From a checkpoint of a small mixture-of-experts model trained on Wikipedia: 12 layers.
Below are experts of layer 8 (counted from 0) of a mixture-of-experts language model. Rows are named router (the router's row for the expert), down (a neuron's output weights, with its number) and show model dimensions 80-159. Each number is 50 + 10 x the weight over its row's rms, rounded and kept within 0 to 99.
After each expert's rows: a language model's description of what the expert responds to. This comes from a sample of Wikipedia text that the model never trained on.

# expert 15
router:65 47 50 57 58 46 43 43 35 30 54 51 43 48 57 29 52 33 53 51 58 51 29 44 47 50 47 53 47 48 47 48 61 59 67 53 63 45 42 49 76 44 55 59 52 54 55 46 48 60 61 46 63 73 62 62 51 45 53 50 47 39 59 38 36 31 53 51 59 51 54 58 51 47 43 55 28 47 54 47
down0:60 44 56 56 51 56 41 61 58 65 64 63 48 46 54 49 62 34 39 49 50 30 65 67 33 42 49 67 63 63 46 64 64 47 60 31 42 69 53 53 65 53 41 42 51 40 34 46 63 44 74 56 34 51 60 18 55 50 53 59 67 60 68 44 67 47 58 47 55 27 32 50 55 58 45 44 67 44 49 57
down1:50 50 38 40 45 59 56 63 38 49 43 42 48 66 52 60 49 55 48 45 56 44 52 60 47 67 51 35 50 49 61 60 49 41 46 34 47 54 48 30 32 54 53 28 47 55 58 40 45 44 71 49 55 86 55 67 51 54 43 53 46 68 54 39 53 45 68 59 49 48 49 56 56 42 55 55 52 51 57 41
down2:57 45 55 47 73 55 57 66 46 43 57 51 49 60 66 64 46 53 50 38 61 45 42 55 38 37 51 50 54 61 59 54 59 52 41 54 71 72 75 46 50 41 45 49 33 45 36 74 34 52 41 50 39 53 41 62 63 68 45 60 46 48 47 51 48 49 63 59 57 51 43 44 55 40 55 49 72 53 41 66
down3:69 53 43 42 50 51 51 61 57 62 30 46 52 53 39 65 49 37 25 53 58 38 42 50 32 33 76 48 55 30 59 49 56 49 34 41 60 59 40 59 59 55 44 56 57 58 44 59 48 66 42 48 47 52 48 36 33 41 48 46 30 42 48 40 51 39 46 55 53 39 39 41 29 47 44 53 53 69 41 52
down4:54 46 71 40 52 57 55 57 39 67 54 30 47 62 63 62 48 55 61 45 45 45 45 67 57 34 51 58 58 53 65 60 60 62 72 59 38 65 59 64 50 46 60 41 44 35 38 47 53 52 48 49 47 64 62 41 45 56 39 69 54 43 48 41 39 66 62 48 68 46 58 42 43 42 62 45 47 59 54 44
down5:45 43 66 48 36 38 59 35 40 53 58 42 42 47 71 44 47 56 43 37 55 42 54 38 55 48 63 54 61 50 44 46 58 65 56 58 63 41 52 46 58 46 53 49 58 47 55 46 48 60 39 43 53 42 52 45 50 48 56 58 57 25 54 49 46 63 51 52 47 57 60 43 47 47 38 43 47 39 47 34
It responds to: First two digits of years (19, 20, 18, 17) after a date, "In", or an opening parenthesis in birth–death spans.

# expert 25
router:49 43 48 33 74 48 61 54 54 44 47 44 42 27 43 37 59 58 57 64 41 47 39 40 49 39 49 37 45 67 55 37 37 52 58 44 56 36 46 51 46 45 49 59 51 62 46 51 53 45 46 46 46 51 54 51 55 50 45 37 47 55 55 37 51 48 38 56 53 55 61 48 40 64 40 54 46 39 67 58
down0:56 50 41 51 48 40 42 40 39 65 53 47 61 37 55 50 64 53 62 48 36 41 55 44 64 52 38 62 34 50 45 50 41 62 53 51 39 49 38 28 43 38 65 56 51 47 39 54 47 54 47 63 57 57 53 55 45 38 48 46 73 54 62 50 44 61 46 52 37 41 53 48 46 66 60 49 48 51 35 33
down1:53 49 62 45 40 55 49 47 56 52 56 51 77 59 41 39 65 60 52 51 44 53 56 48 36 49 51 50 49 51 56 43 44 32 35 50 41 43 50 54 37 58 43 60 52 49 43 47 33 43 50 60 60 66 46 44 44 38 44 33 51 55 54 54 57 52 48 66 62 54 59 44 63 45 38 50 33 37 29 68
down2:44 46 46 44 44 49 52 44 72 56 61 35 56 57 40 46 46 50 55 61 52 60 64 55 50 47 24 46 44 56 49 52 46 59 48 55 37 46 54 43 51 47 72 49 46 54 71 39 46 36 56 77 68 50 35 39 44 56 46 36 37 30 45 33 41 49 40 63 49 34 58 60 36 53 58 75 52 50 64 53
down3:46 48 44 52 56 54 65 51 49 48 30 55 49 37 42 41 35 56 51 48 47 52 54 35 47 42 40 63 47 49 39 42 60 47 39 52 52 41 31 46 62 47 55 51 47 60 50 50 46 43 50 53 45 59 57 52 55 58 37 60 34 39 54 49 40 57 51 34 49 52 61 47 54 53 56 37 67 57 50 50
down4:41 41 52 65 55 53 61 54 51 51 49 48 63 49 53 51 38 48 50 59 55 56 53 46 59 43 42 58 37 26 43 31 64 61 65 57 43 65 59 55 51 39 45 42 68 45 44 39 65 47 65 42 56 50 70 59 62 48 42 48 63 57 41 24 54 48 46 35 52 56 41 62 67 54 28 56 71 48 46 47
down5:51 49 54 53 40 35 60 28 56 62 43 53 52 56 50 52 50 67 36 46 53 39 61 42 56 31 45 46 47 51 42 54 58 45 55 54 58 56 52 47 58 39 50 60 59 60 32 47 54 48 41 28 55 38 39 55 57 44 67 71 58 43 53 52 52 59 57 51 57 52 42 54 47 65 46 48 45 64 46 36
It responds to: Single capital letters or short name starts at the start of a table cell or list item, such as O, D, J, Jos, plus pipes and dashes.

# expert 3
router:54 58 64 51 57 63 41 66 36 55 46 47 49 47 39 50 37 54 50 47 49 38 42 45 64 53 59 65 47 52 58 40 53 62 45 46 47 44 51 46 45 42 57 71 40 30 43 48 66 43 65 54 37 68 53 32 44 44 59 72 52 45 52 44 42 29 52 57 41 41 63 36 46 46 38 57 54 47 52 41
down0:38 50 49 57 47 63 54 41 52 38 40 49 42 57 48 41 49 61 59 45 57 58 26 46 51 46 51 57 78 34 57 43 66 52 48 47 33 51 37 43 32 38 60 53 54 49 66 65 42 39 63 64 35 55 45 42 58 57 60 54 47 46 50 61 52 53 64 55 40 41 53 57 51 49 50 66 49 31 45 56
down1:43 36 47 38 45 26 72 61 55 44 54 41 43 55 58 47 48 51 74 38 57 33 80 55 50 45 38 58 47 50 54 55 50 57 38 56 41 42 68 51 52 41 61 41 59 56 69 40 50 39 54 66 50 44 49 60 41 52 61 55 53 57 57 30 55 55 46 39 46 65 46 42 68 36 51 60 35 46 38 52
down2:62 42 37 40 45 54 70 52 49 48 57 41 58 62 61 48 54 61 56 55 63 55 52 40 54 53 45 71 44 41 62 55 46 49 57 55 43 69 30 50 51 54 47 38 57 50 66 33 62 49 69 64 61 45 51 47 38 47 53 50 37 58 44 54 34 57 58 58 33 48 48 32 50 59 49 47 46 38 45 38
down3:45 68 50 25 72 49 46 60 55 49 46 55 48 41 48 47 52 66 38 32 35 50 43 45 40 48 28 54 46 44 47 53 43 30 63 46 40 43 60 39 61 41 54 39 53 58 58 49 41 52 45 39 56 62 54 49 44 41 41 63 68 37 50 65 39 44 66 50 31 46 50 52 63 59 62 59 52 50 53 57
down4:57 55 50 37 60 54 45 30 58 61 55 51 49 44 48 56 40 62 40 52 58 41 37 61 21 45 68 49 48 29 52 36 57 42 40 53 45 37 70 57 39 22 38 61 57 33 72 50 66 42 48 47 46 38 50 55 37 53 54 58 60 30 48 59 43 43 41 70 46 59 47 53 63 53 49 45 53 55 47 37
down5:42 60 58 43 35 37 37 29 57 51 61 77 35 68 52 59 67 58 39 57 66 37 51 60 41 55 40 60 41 56 49 54 65 58 67 40 39 48 47 66 29 57 51 65 33 47 44 61 64 39 47 46 58 36 42 41 54 50 46 47 60 51 55 45 56 28 55 37 48 60 71 60 56 38 58 44 49 29 38 47
It responds to: First pieces of proper names, often foreign or Romance-language places and titles, split mid-word: Reg(ion), V(lăsie), Med(iterranea), mod, de.

# expert 21
router:59 46 43 47 65 58 58 58 57 43 46 44 49 45 37 26 55 59 31 54 41 43 45 49 49 48 65 58 53 47 52 53 36 39 57 29 64 36 52 40 41 50 55 63 72 47 43 51 34 38 38 45 43 53 44 32 42 28 50 53 44 50 49 50 54 35 39 64 43 54 64 58 32 66 40 54 52 44 55 52
down0:33 70 51 61 38 54 39 55 43 39 39 46 41 67 49 47 62 56 58 42 56 54 57 50 54 63 46 52 55 59 44 61 62 39 53 49 35 62 34 57 50 54 44 32 44 47 54 63 41 49 47 39 25 47 59 60 60 53 60 40 50 36 66 42 41 69 57 29 66 51 39 29 64 49 48 57 47 33 49 68
down1:48 49 51 50 46 37 68 75 58 52 57 51 60 54 59 42 64 63 43 38 35 58 62 44 49 71 56 41 60 39 35 51 45 56 57 35 50 50 39 52 50 46 67 51 48 56 43 44 22 56 51 53 39 45 52 40 38 55 61 42 41 33 47 46 33 67 62 63 52 38 52 58 47 46 41 52 54 52 46 28
down2:37 44 34 36 40 36 48 51 49 56 49 31 52 39 48 60 51 52 54 42 53 49 51 33 49 51 56 36 39 50 52 48 36 55 27 42 40 36 50 50 34 51 63 31 47 58 42 61 57 37 37 64 48 63 51 32 66 44 46 44 65 48 33 34 36 66 55 56 49 51 61 46 38 36 35 42 32 51 50 57
down3:39 51 44 61 77 54 45 55 46 59 77 46 51 64 57 36 54 54 51 43 57 58 60 48 64 47 62 46 52 62 66 49 60 74 47 47 43 58 50 41 46 38 51 65 76 40 58 52 49 60 34 41 61 42 48 60 47 50 54 62 45 59 47 34 55 62 52 46 37 59 59 49 60 50 36 57 39 39 50 57
down4:44 35 42 42 33 59 54 65 52 41 34 53 42 51 58 36 48 42 41 34 53 69 36 55 44 40 35 50 35 47 60 57 37 54 67 57 52 42 56 54 32 34 45 41 48 73 47 45 32 43 49 43 49 64 43 50 54 35 57 44 55 48 63 55 45 61 55 43 41 53 57 60 47 52 40 48 47 54 61 53
down5:38 37 49 57 57 62 60 51 61 38 56 41 57 59 57 61 50 62 48 40 69 50 64 55 51 51 62 46 35 42 46 56 51 55 49 64 53 44 58 53 56 50 41 42 60 66 51 56 66 56 41 57 25 48 41 39 37 49 39 54 39 43 33 64 63 50 68 56 49 49 37 64 55 63 56 44 48 60 35 70
It responds to: Word-initial l, bl, fl, pl, kn, sl pieces, and numbers or Loss entries at the start of table cells in results tables.

# expert 20
router:62 57 55 37 65 68 60 41 55 47 56 53 65 43 48 42 57 40 47 62 68 40 33 33 53 48 65 54 52 41 39 59 44 45 34 63 43 48 47 46 48 48 56 59 43 49 54 60 67 57 64 49 54 56 47 44 48 58 20 61 44 50 34 33 35 40 37 55 65 43 66 46 25 59 41 48 66 49 49 59
down0:47 46 64 37 58 53 50 57 53 58 38 62 44 45 48 75 66 57 42 52 36 56 51 43 56 41 74 62 54 57 59 53 52 49 61 61 23 31 43 53 44 59 46 46 36 36 63 40 52 56 50 57 48 43 46 67 44 31 36 50 35 29 42 56 78 38 57 44 56 57 67 68 65 56 49 45 29 46 43 38
down1:46 42 47 52 59 59 53 55 37 39 41 32 48 61 43 52 51 51 56 52 46 47 40 43 36 53 43 50 51 52 63 61 52 41 58 47 72 31 56 26 50 50 43 41 67 28 49 53 48 39 56 60 29 54 40 63 45 33 47 47 46 38 64 56 22 54 47 68 59 45 62 54 53 60 46 57 32 80 39 43
down2:45 45 59 62 53 40 59 62 50 49 41 38 48 48 56 39 59 55 46 39 35 58 49 51 42 67 60 53 51 55 40 42 47 70 46 49 70 32 36 47 59 43 54 47 49 54 38 35 46 54 39 51 69 74 66 41 63 45 55 47 57 44 57 71 59 57 46 42 51 55 26 57 47 61 58 47 36 49 45 40
down3:63 39 49 27 39 53 54 34 60 50 31 38 74 51 51 50 38 34 59 44 65 53 49 38 59 61 55 39 62 49 40 44 46 53 32 50 44 55 56 63 31 53 62 65 39 56 37 40 48 51 34 53 41 63 46 72 45 61 46 63 54 49 46 50 62 48 45 73 50 43 46 48 50 57 43 62 46 48 35 55
down4:32 56 43 46 66 41 48 47 46 42 60 58 30 33 63 47 44 42 58 40 44 59 56 60 36 46 52 54 64 48 48 72 51 51 44 55 43 45 66 49 59 53 42 49 57 39 55 38 51 33 75 48 45 45 49 54 67 56 43 43 44 57 41 55 67 59 59 77 39 50 58 57 40 57 67 44 48 41 60 53
down5:43 59 58 56 44 32 34 59 39 32 55 39 50 52 55 51 50 60 53 50 54 50 46 61 53 44 38 42 40 46 46 52 48 50 58 63 64 76 43 48 53 40 50 47 53 38 44 45 67 60 73 50 37 37 33 66 51 53 48 63 56 74 34 47 42 47 35 65 50 24 44 70 54 49 52 66 40 38 47 68
It responds to: Space before numbers in table cells after a pipe, plus mid-word pieces ol, ubl, pol, e.g. Minneapolis, Pensacola.

# expert 27
router:68 35 51 36 43 46 55 63 57 54 51 42 60 44 52 42 50 51 46 43 39 45 54 56 61 31 56 76 32 63 51 53 51 57 62 51 50 52 52 33 50 48 55 44 47 50 51 69 68 54 50 38 64 55 61 33 36 64 45 42 61 46 55 40 33 55 48 34 71 42 50 36 53 58 44 54 53 62 49 46
down0:49 50 48 43 54 54 70 50 64 59 59 34 63 63 55 74 49 50 48 54 51 48 65 49 47 67 34 41 38 41 43 40 44 66 51 53 61 60 44 62 46 46 42 58 53 51 57 51 42 42 51 50 41 44 55 47 61 47 51 50 39 64 40 64 58 53 61 67 36 40 63 61 31 61 51 48 60 55 52 38
down1:56 47 58 48 42 38 56 53 46 54 31 48 32 50 40 41 62 59 69 45 56 52 46 38 49 50 59 46 69 43 53 56 48 55 46 50 73 53 42 50 65 61 51 37 55 39 61 58 54 60 39 33 48 46 36 50 37 49 47 46 38 59 46 53 59 49 50 65 36 53 39 49 49 61 58 48 42 40 55 74
down2:62 60 45 53 51 51 32 38 58 52 28 53 59 39 73 35 52 50 47 45 50 57 56 36 52 44 44 65 46 60 36 43 59 48 53 37 33 51 58 48 40 46 55 65 44 42 52 46 55 57 47 63 40 55 39 55 42 56 20 63 46 61 54 68 40 55 41 60 32 52 46 41 51 38 50 48 54 57 51 48
down3:41 65 35 55 48 37 46 63 62 47 54 39 47 46 61 50 57 63 55 40 51 63 65 52 61 62 53 62 56 60 43 55 68 40 41 53 41 48 57 62 22 48 49 40 44 55 57 37 39 51 32 49 52 75 37 43 60 44 38 44 40 50 47 39 80 56 38 55 60 56 52 48 61 74 56 44 48 63 54 48
down4:35 47 52 67 46 42 44 43 44 47 47 42 51 67 46 65 33 58 57 36 54 52 46 42 53 42 50 55 56 43 37 51 55 19 73 56 61 61 47 57 49 46 40 42 60 61 64 41 50 49 42 34 54 46 38 56 50 52 42 53 51 49 30 45 50 38 32 44 59 55 24 34 48 35 55 43 31 41 47 56
down5:45 48 39 51 44 60 46 48 59 48 51 30 43 49 46 68 57 58 34 42 50 61 31 39 35 44 56 48 63 36 55 59 41 57 49 49 53 34 35 59 75 50 53 61 57 41 70 45 43 30 63 40 46 54 51 56 52 41 41 37 62 61 41 69 40 46 35 58 32 53 57 46 31 56 53 59 42 45 55 37
It responds to: Prepositions like in, at, from, during, to, especially in before place names in road and species articles, plus prefixes ex-, sub-.

# expert 8
router:43 51 36 60 55 58 55 42 38 46 56 42 44 44 42 64 71 46 32 63 42 39 30 57 58 42 64 60 34 47 40 52 40 47 49 41 56 56 58 52 62 47 55 63 52 59 43 50 61 55 61 49 53 56 72 58 43 42 39 50 66 36 39 56 45 40 42 30 74 49 64 49 53 54 32 54 41 44 60 41
down0:37 38 38 62 22 33 62 58 35 58 46 45 44 49 30 63 57 63 36 45 56 59 40 47 47 63 50 52 50 62 51 43 56 48 26 49 44 64 45 56 46 44 46 56 52 63 61 59 49 54 49 50 64 62 42 51 37 59 42 61 47 51 40 57 58 47 61 52 54 44 62 51 64 53 43 39 52 64 46 43
down1:50 50 55 45 43 43 49 37 49 41 55 58 56 34 37 35 56 40 53 56 53 53 54 71 45 47 55 27 46 27 46 39 46 40 34 55 53 55 52 60 52 60 38 42 54 46 53 50 47 35 79 68 67 63 53 50 54 38 51 57 53 57 47 39 56 44 49 52 61 47 44 59 54 50 34 39 31 45 45 51
down2:41 66 30 51 61 44 62 44 41 48 31 63 47 49 64 53 63 54 46 56 50 50 49 53 60 44 55 44 48 43 49 47 52 45 36 31 41 54 41 53 60 45 53 53 31 52 46 49 58 41 54 67 58 52 60 67 48 48 52 53 37 47 56 43 54 49 35 68 59 34 49 68 34 47 49 47 43 29 59 48
down3:36 43 54 51 48 40 64 56 52 46 53 53 52 50 49 44 34 61 46 47 42 72 50 44 36 67 42 46 43 38 43 48 51 56 44 48 50 66 38 61 36 45 50 49 71 44 49 57 55 45 61 51 46 50 43 51 53 54 60 14 55 38 51 54 51 41 40 47 43 43 29 43 56 44 42 60 45 55 59 53
down4:57 58 46 36 58 51 38 55 37 42 42 50 49 60 52 44 54 50 64 55 54 46 60 45 31 47 40 57 55 55 29 52 57 39 43 61 38 35 52 56 53 59 56 60 39 58 66 52 43 46 57 50 41 71 37 53 59 56 47 52 70 56 56 62 36 48 54 67 57 52 50 42 49 39 47 63 45 59 48 56
down5:58 51 55 51 51 54 65 48 59 44 44 55 59 42 38 32 50 60 63 50 54 56 51 58 47 56 41 49 41 38 43 63 69 48 57 68 54 61 46 54 58 53 39 69 65 55 40 54 48 58 54 29 39 40 43 47 50 53 51 63 63 61 30 54 69 39 54 61 50 41 53 27 46 63 37 51 62 61 58 41
It responds to: Hyphens, en dashes, slashes, ampersands and table pipes between numbers or names, especially season ranges like 2004–05 and scores.

# expert 6
router:59 35 45 56 54 41 35 50 63 19 75 58 39 33 54 36 47 36 52 57 44 35 43 48 62 46 48 53 55 79 52 64 59 67 41 54 58 44 40 54 61 59 55 60 41 53 32 53 51 61 50 39 46 62 50 56 49 44 37 48 64 44 51 39 59 44 46 59 50 49 68 52 35 58 50 53 44 39 78 57
down0:45 49 37 56 55 62 56 40 42 45 74 55 57 53 57 32 53 45 51 27 53 49 53 49 61 39 62 59 37 61 38 57 50 49 37 64 38 49 41 44 43 40 55 58 57 38 54 68 41 59 43 59 61 59 56 46 54 47 55 52 51 38 48 50 32 66 46 47 51 29 51 46 42 54 63 52 42 51 72 40
down1:62 36 43 54 41 48 54 39 54 51 72 32 40 43 58 65 51 45 45 68 45 44 31 46 32 58 33 28 63 50 34 47 65 72 48 52 60 47 79 34 48 47 52 33 54 53 63 47 50 34 44 51 53 61 52 67 53 43 44 42 53 47 39 60 52 40 57 48 50 40 49 56 40 49 50 25 60 59 46 49
down2:65 47 37 31 42 47 68 36 51 49 35 26 50 53 55 37 49 59 51 33 48 62 48 45 47 41 51 40 47 58 43 53 74 64 56 57 34 38 49 61 61 51 42 58 58 39 57 71 42 58 70 49 42 62 42 62 38 51 57 51 49 28 42 35 52 63 57 62 49 56 47 67 31 60 50 57 50 40 60 44
down3:61 56 51 55 50 44 56 44 73 65 72 33 44 69 79 28 47 66 46 46 38 52 56 71 50 47 44 52 49 45 49 29 45 49 48 67 38 48 55 40 65 55 61 52 44 40 46 45 64 59 55 60 38 64 40 43 55 59 43 34 46 54 55 32 49 61 46 57 42 58 60 53 43 41 34 56 41 67 46 62
down4:64 53 44 42 42 58 38 61 38 56 49 41 34 35 53 40 46 40 50 57 64 59 43 63 69 51 55 69 60 57 53 61 61 49 57 49 60 71 69 35 60 49 26 51 47 37 45 51 51 52 42 36 54 73 50 46 60 35 44 42 45 45 54 57 40 29 57 46 58 47 49 28 56 79 55 58 53 38 47 65
down5:49 60 53 44 39 28 67 50 59 53 53 53 60 49 53 55 44 38 48 52 70 50 54 59 48 45 62 47 49 59 40 60 54 70 51 70 55 45 56 51 41 47 40 56 58 61 63 56 75 48 25 39 65 62 38 55 53 56 50 50 50 55 57 37 53 37 53 55 53 45 57 49 47 48 39 23 53 52 42 54
It responds to: Word-internal pieces like ar, an, or, on after a first consonant, mostly in surnames and foreign names: F(ar)rell, sep(ar)ate, Arg(ent)ine.

# expert 1
router:46 37 43 37 56 53 63 45 44 42 48 38 56 45 39 39 72 27 57 47 42 38 50 51 52 48 54 56 56 57 30 39 62 47 60 38 77 36 54 48 57 27 39 51 46 44 45 62 71 43 62 27 66 50 48 58 34 06 62 55 47 52 40 51 56 43 43 41 50 57 60 46 55 61 50 45 65 60 53 43
down0:50 31 62 50 46 43 45 29 47 54 55 53 47 55 42 37 38 62 45 67 58 56 36 51 47 64 45 61 49 37 45 66 43 41 45 45 51 56 63 45 55 63 48 57 48 54 48 40 67 44 55 55 63 58 62 57 39 42 58 43 54 47 49 43 54 33 63 45 44 56 58 57 54 85 41 48 55 46 57 50
down1:51 51 47 45 52 58 53 60 49 46 63 59 48 56 16 45 48 65 51 45 34 37 39 49 46 55 61 25 64 56 73 69 25 60 42 49 47 54 53 36 53 54 46 47 44 50 59 44 52 41 52 38 56 45 53 49 54 41 50 52 56 56 39 42 59 49 66 43 67 59 38 50 59 30 33 45 55 41 52 52
down2:48 29 29 62 68 55 41 56 67 32 56 51 34 69 74 57 40 41 44 61 31 56 37 35 46 37 42 42 54 53 58 22 46 54 52 61 63 41 37 54 70 48 46 51 56 46 36 44 57 41 38 60 70 48 61 47 58 44 51 67 59 46 68 59 40 30 45 21 53 51 43 55 65 41 62 53 60 40 51 40
down3:64 57 33 59 59 58 59 47 57 42 60 33 44 48 39 49 35 50 55 54 54 39 50 54 56 45 61 51 57 50 45 51 42 61 37 41 33 54 49 49 51 52 47 54 55 47 59 40 45 38 35 44 66 38 43 39 73 37 61 56 50 41 53 44 58 47 33 32 47 48 55 48 43 40 53 49 34 59 47 66
down4:60 63 38 36 45 51 40 44 47 74 54 38 38 38 65 44 54 51 35 55 48 49 66 42 52 60 54 43 58 78 54 55 58 57 37 62 63 52 39 49 27 52 46 58 44 43 52 35 41 36 61 52 42 54 38 56 59 59 52 62 51 62 48 52 50 51 52 53 50 52 35 44 41 43 44 50 51 49 63 36
down5:56 45 45 54 31 47 50 49 52 49 58 43 46 36 44 37 61 43 59 29 37 56 47 52 57 36 56 22 37 45 48 63 58 47 38 59 64 50 55 45 54 52 49 48 41 31 43 48 50 71 53 37 57 60 28 43 53 51 56 64 63 58 43 30 67 53 45 67 62 58 36 48 55 51 72 49 55 38 62 54
It responds to: Short vowel-led fragments completing ordinary English words after an initial consonant piece, such as p-et, p-un, j-ourn-ey, str-ings.

# expert 13
router:64 44 45 56 45 41 54 55 40 30 55 67 41 56 58 61 56 38 56 49 39 53 52 26 42 44 49 65 38 61 48 42 39 47 69 34 59 51 54 50 50 52 42 44 48 25 43 56 69 40 53 49 43 58 65 58 58 38 57 38 31 44 50 36 55 49 26 43 64 43 52 51 37 61 45 46 36 28 58 48
down0:38 54 32 61 63 59 55 46 41 49 44 52 48 53 60 50 38 52 36 59 61 54 41 42 38 61 69 64 48 50 36 53 41 47 62 50 51 70 56 57 48 51 49 47 62 35 51 59 40 56 49 60 48 63 53 49 50 50 38 51 57 48 59 54 50 46 60 42 50 41 33 33 56 41 46 33 40 60 44 43
down1:61 34 44 47 60 54 44 44 68 43 50 38 60 43 47 54 67 57 52 34 44 45 32 38 52 52 48 62 25 40 62 64 56 64 51 38 38 53 73 56 32 37 50 49 50 46 47 44 52 49 38 53 65 46 62 36 54 19 56 50 59 37 52 42 47 52 54 54 44 63 39 52 48 42 42 72 65 50 61 60
down2:56 66 58 40 50 47 55 43 51 58 46 59 57 74 40 59 44 52 40 53 48 37 52 63 54 34 62 44 33 28 48 32 53 58 42 49 61 51 54 64 67 44 62 36 45 44 57 39 47 56 44 42 53 48 41 59 44 59 54 54 46 39 61 55 55 57 38 46 48 60 45 55 74 37 38 40 47 66 40 62
down3:39 49 41 56 52 60 36 56 54 57 59 56 56 46 49 63 60 59 51 54 44 51 47 51 49 55 48 53 65 58 44 54 40 38 55 44 35 53 44 47 53 52 74 60 62 49 44 50 70 52 46 58 47 58 54 74 42 67 56 38 63 42 66 52 45 40 72 57 60 50 34 34 52 63 51 58 74 32 67 65
down4:42 47 48 46 52 34 57 49 53 40 46 40 45 70 67 60 48 37 53 45 50 52 51 51 50 56 51 56 35 29 61 28 48 55 49 62 32 44 53 54 46 58 47 43 61 36 52 52 25 44 49 55 40 64 42 45 38 31 63 45 53 29 53 41 54 50 55 51 48 39 58 36 59 57 67 62 51 36 32 50
down5:50 42 37 49 45 52 36 51 69 56 55 42 59 53 50 59 49 51 58 40 51 37 57 36 59 47 48 40 45 37 52 37 54 45 56 35 65 38 38 59 46 45 71 49 60 51 58 48 43 30 57 59 48 41 49 43 52 41 36 66 51 53 57 45 47 48 54 44 37 65 59 55 61 43 57 53 60 42 53 45
It responds to: Pieces of people's first names and surnames after an initial, such as D-ay, D-ick-er, Fran-k, King-ston, plus common given names like David, John.

# expert 12
router:46 43 51 36 57 60 33 61 60 40 48 38 60 51 41 46 63 54 30 46 42 16 37 53 48 42 63 57 49 52 48 31 42 57 55 43 59 37 65 75 55 47 41 50 63 35 21 46 52 27 51 51 41 49 81 29 41 36 47 54 34 47 29 58 47 43 35 42 58 41 52 66 35 42 41 74 54 55 69 60
down0:72 64 50 46 44 45 68 50 57 30 21 46 38 59 45 57 45 63 46 45 47 49 44 50 30 40 62 55 46 43 51 51 46 70 64 42 40 40 50 52 53 47 47 59 35 57 35 48 57 71 52 39 50 58 45 58 60 61 54 53 46 50 58 69 40 63 50 38 42 50 53 53 51 51 73 45 49 39 52 61
down1:47 63 66 52 63 55 29 61 33 42 43 62 61 58 57 58 46 49 44 64 44 56 67 48 52 62 59 32 56 59 40 48 62 49 31 60 62 66 71 59 46 39 48 53 49 63 52 51 30 46 44 41 55 50 51 48 70 43 44 53 56 15 50 59 53 59 24 39 58 38 51 37 51 54 57 50 43 45 54 51
down2:52 44 35 48 42 56 36 55 46 54 40 61 65 44 44 63 36 57 41 57 50 57 44 69 27 45 50 38 36 57 66 53 45 56 46 45 43 44 46 50 41 60 52 64 53 52 42 42 54 44 53 49 50 51 51 40 39 41 63 37 34 38 55 27 33 42 58 40 51 35 62 36 39 52 60 51 66 40 45 60
down3:38 69 50 50 52 60 64 48 46 47 49 40 58 39 41 59 43 46 43 61 64 65 42 45 23 68 53 46 47 51 41 67 43 57 39 49 50 42 52 41 41 43 67 61 34 55 68 41 22 70 69 49 48 54 48 48 64 57 52 67 40 44 58 48 40 54 60 47 57 52 52 55 37 41 38 46 38 46 58 56
down4:44 57 44 59 29 56 69 57 33 44 47 39 46 61 60 57 54 54 47 70 40 27 34 35 48 49 51 56 44 59 59 59 45 36 34 61 54 46 56 55 49 40 72 50 53 60 38 43 47 52 44 50 58 54 66 49 37 60 47 38 48 62 46 33 28 59 42 63 60 46 64 53 56 35 65 41 48 56 58 43
down5:62 40 60 40 60 66 48 61 45 52 45 53 73 54 36 49 50 67 62 46 45 52 44 45 51 66 42 59 50 45 56 44 46 64 63 62 58 43 57 55 65 53 51 40 46 40 53 45 55 34 49 36 52 75 29 54 60 58 47 38 56 53 62 44 47 40 61 40 32 56 46 33 34 83 52 41 42 69 55 41
It responds to: Wiki section markers ==, ===, opening quotes before song titles, table pipes, and by/of/as in album, film and song articles.

# expert 31
router:51 37 33 50 57 58 52 36 59 49 56 55 49 46 59 38 49 53 48 36 75 53 57 48 47 36 53 48 31 71 46 55 54 52 52 33 60 43 61 38 44 45 70 75 54 49 35 49 36 44 46 61 42 63 53 52 53 59 47 58 47 48 56 51 45 28 38 53 76 48 57 52 59 64 41 76 53 59 57 44
down0:60 63 47 44 46 68 36 61 60 62 51 44 50 55 58 40 58 62 70 55 45 51 67 41 64 50 54 37 49 46 49 63 65 44 48 33 61 40 49 42 47 61 51 50 39 52 54 47 46 60 50 45 60 71 40 70 41 42 40 70 55 64 56 50 35 44 51 52 50 53 61 38 46 54 42 50 59 45 41 53
down1:49 56 43 52 43 69 31 59 68 43 50 48 35 37 46 46 48 57 36 43 67 60 52 35 63 54 38 71 60 45 55 39 47 55 49 51 56 51 35 45 53 52 43 77 53 50 53 37 55 59 34 47 50 55 53 54 61 53 54 73 55 47 50 68 46 61 63 45 39 54 53 49 35 72 31 42 55 63 45 53
down2:47 45 52 41 40 58 69 44 32 53 61 31 40 28 49 70 38 41 60 53 54 44 61 57 44 37 65 54 54 25 43 52 52 52 62 44 59 34 31 65 67 54 43 42 45 55 47 36 38 45 47 49 41 51 62 67 59 52 39 53 48 47 45 63 43 49 61 43 39 55 52 41 44 43 63 41 40 54 37 53
down3:39 54 27 38 35 50 50 48 57 51 53 60 79 44 46 46 64 48 64 38 47 37 51 37 46 46 57 51 31 47 63 45 43 47 47 57 17 64 62 60 53 53 64 40 63 39 42 42 38 52 42 57 44 32 49 34 51 53 49 54 59 45 52 53 51 43 43 56 49 30 36 46 59 46 65 43 41 57 37 62
down4:73 60 54 22 53 44 42 56 58 48 61 57 64 50 43 43 62 56 52 38 47 51 55 41 53 54 42 40 41 42 48 53 47 54 63 44 38 47 51 59 43 34 61 45 43 60 44 59 40 37 51 48 38 56 66 31 54 39 73 55 50 34 51 57 48 52 50 49 36 54 72 49 51 46 36 48 43 44 55 43
down5:48 47 46 58 65 53 37 48 39 56 56 56 46 53 39 53 47 39 47 38 47 53 50 58 48 57 47 54 48 42 58 71 33 59 64 50 62 50 55 55 64 50 55 61 39 50 52 52 29 51 33 42 52 60 42 65 47 65 66 59 45 27 57 47 40 60 51 44 45 39 46 52 46 54 53 64 54 53 46 65
It responds to: Letter l and similar fragments inside foreign, often Slavic or Turkish, names and words, as in Šupljasta, Shukla, Muğla, plus non-ASCII byte pieces.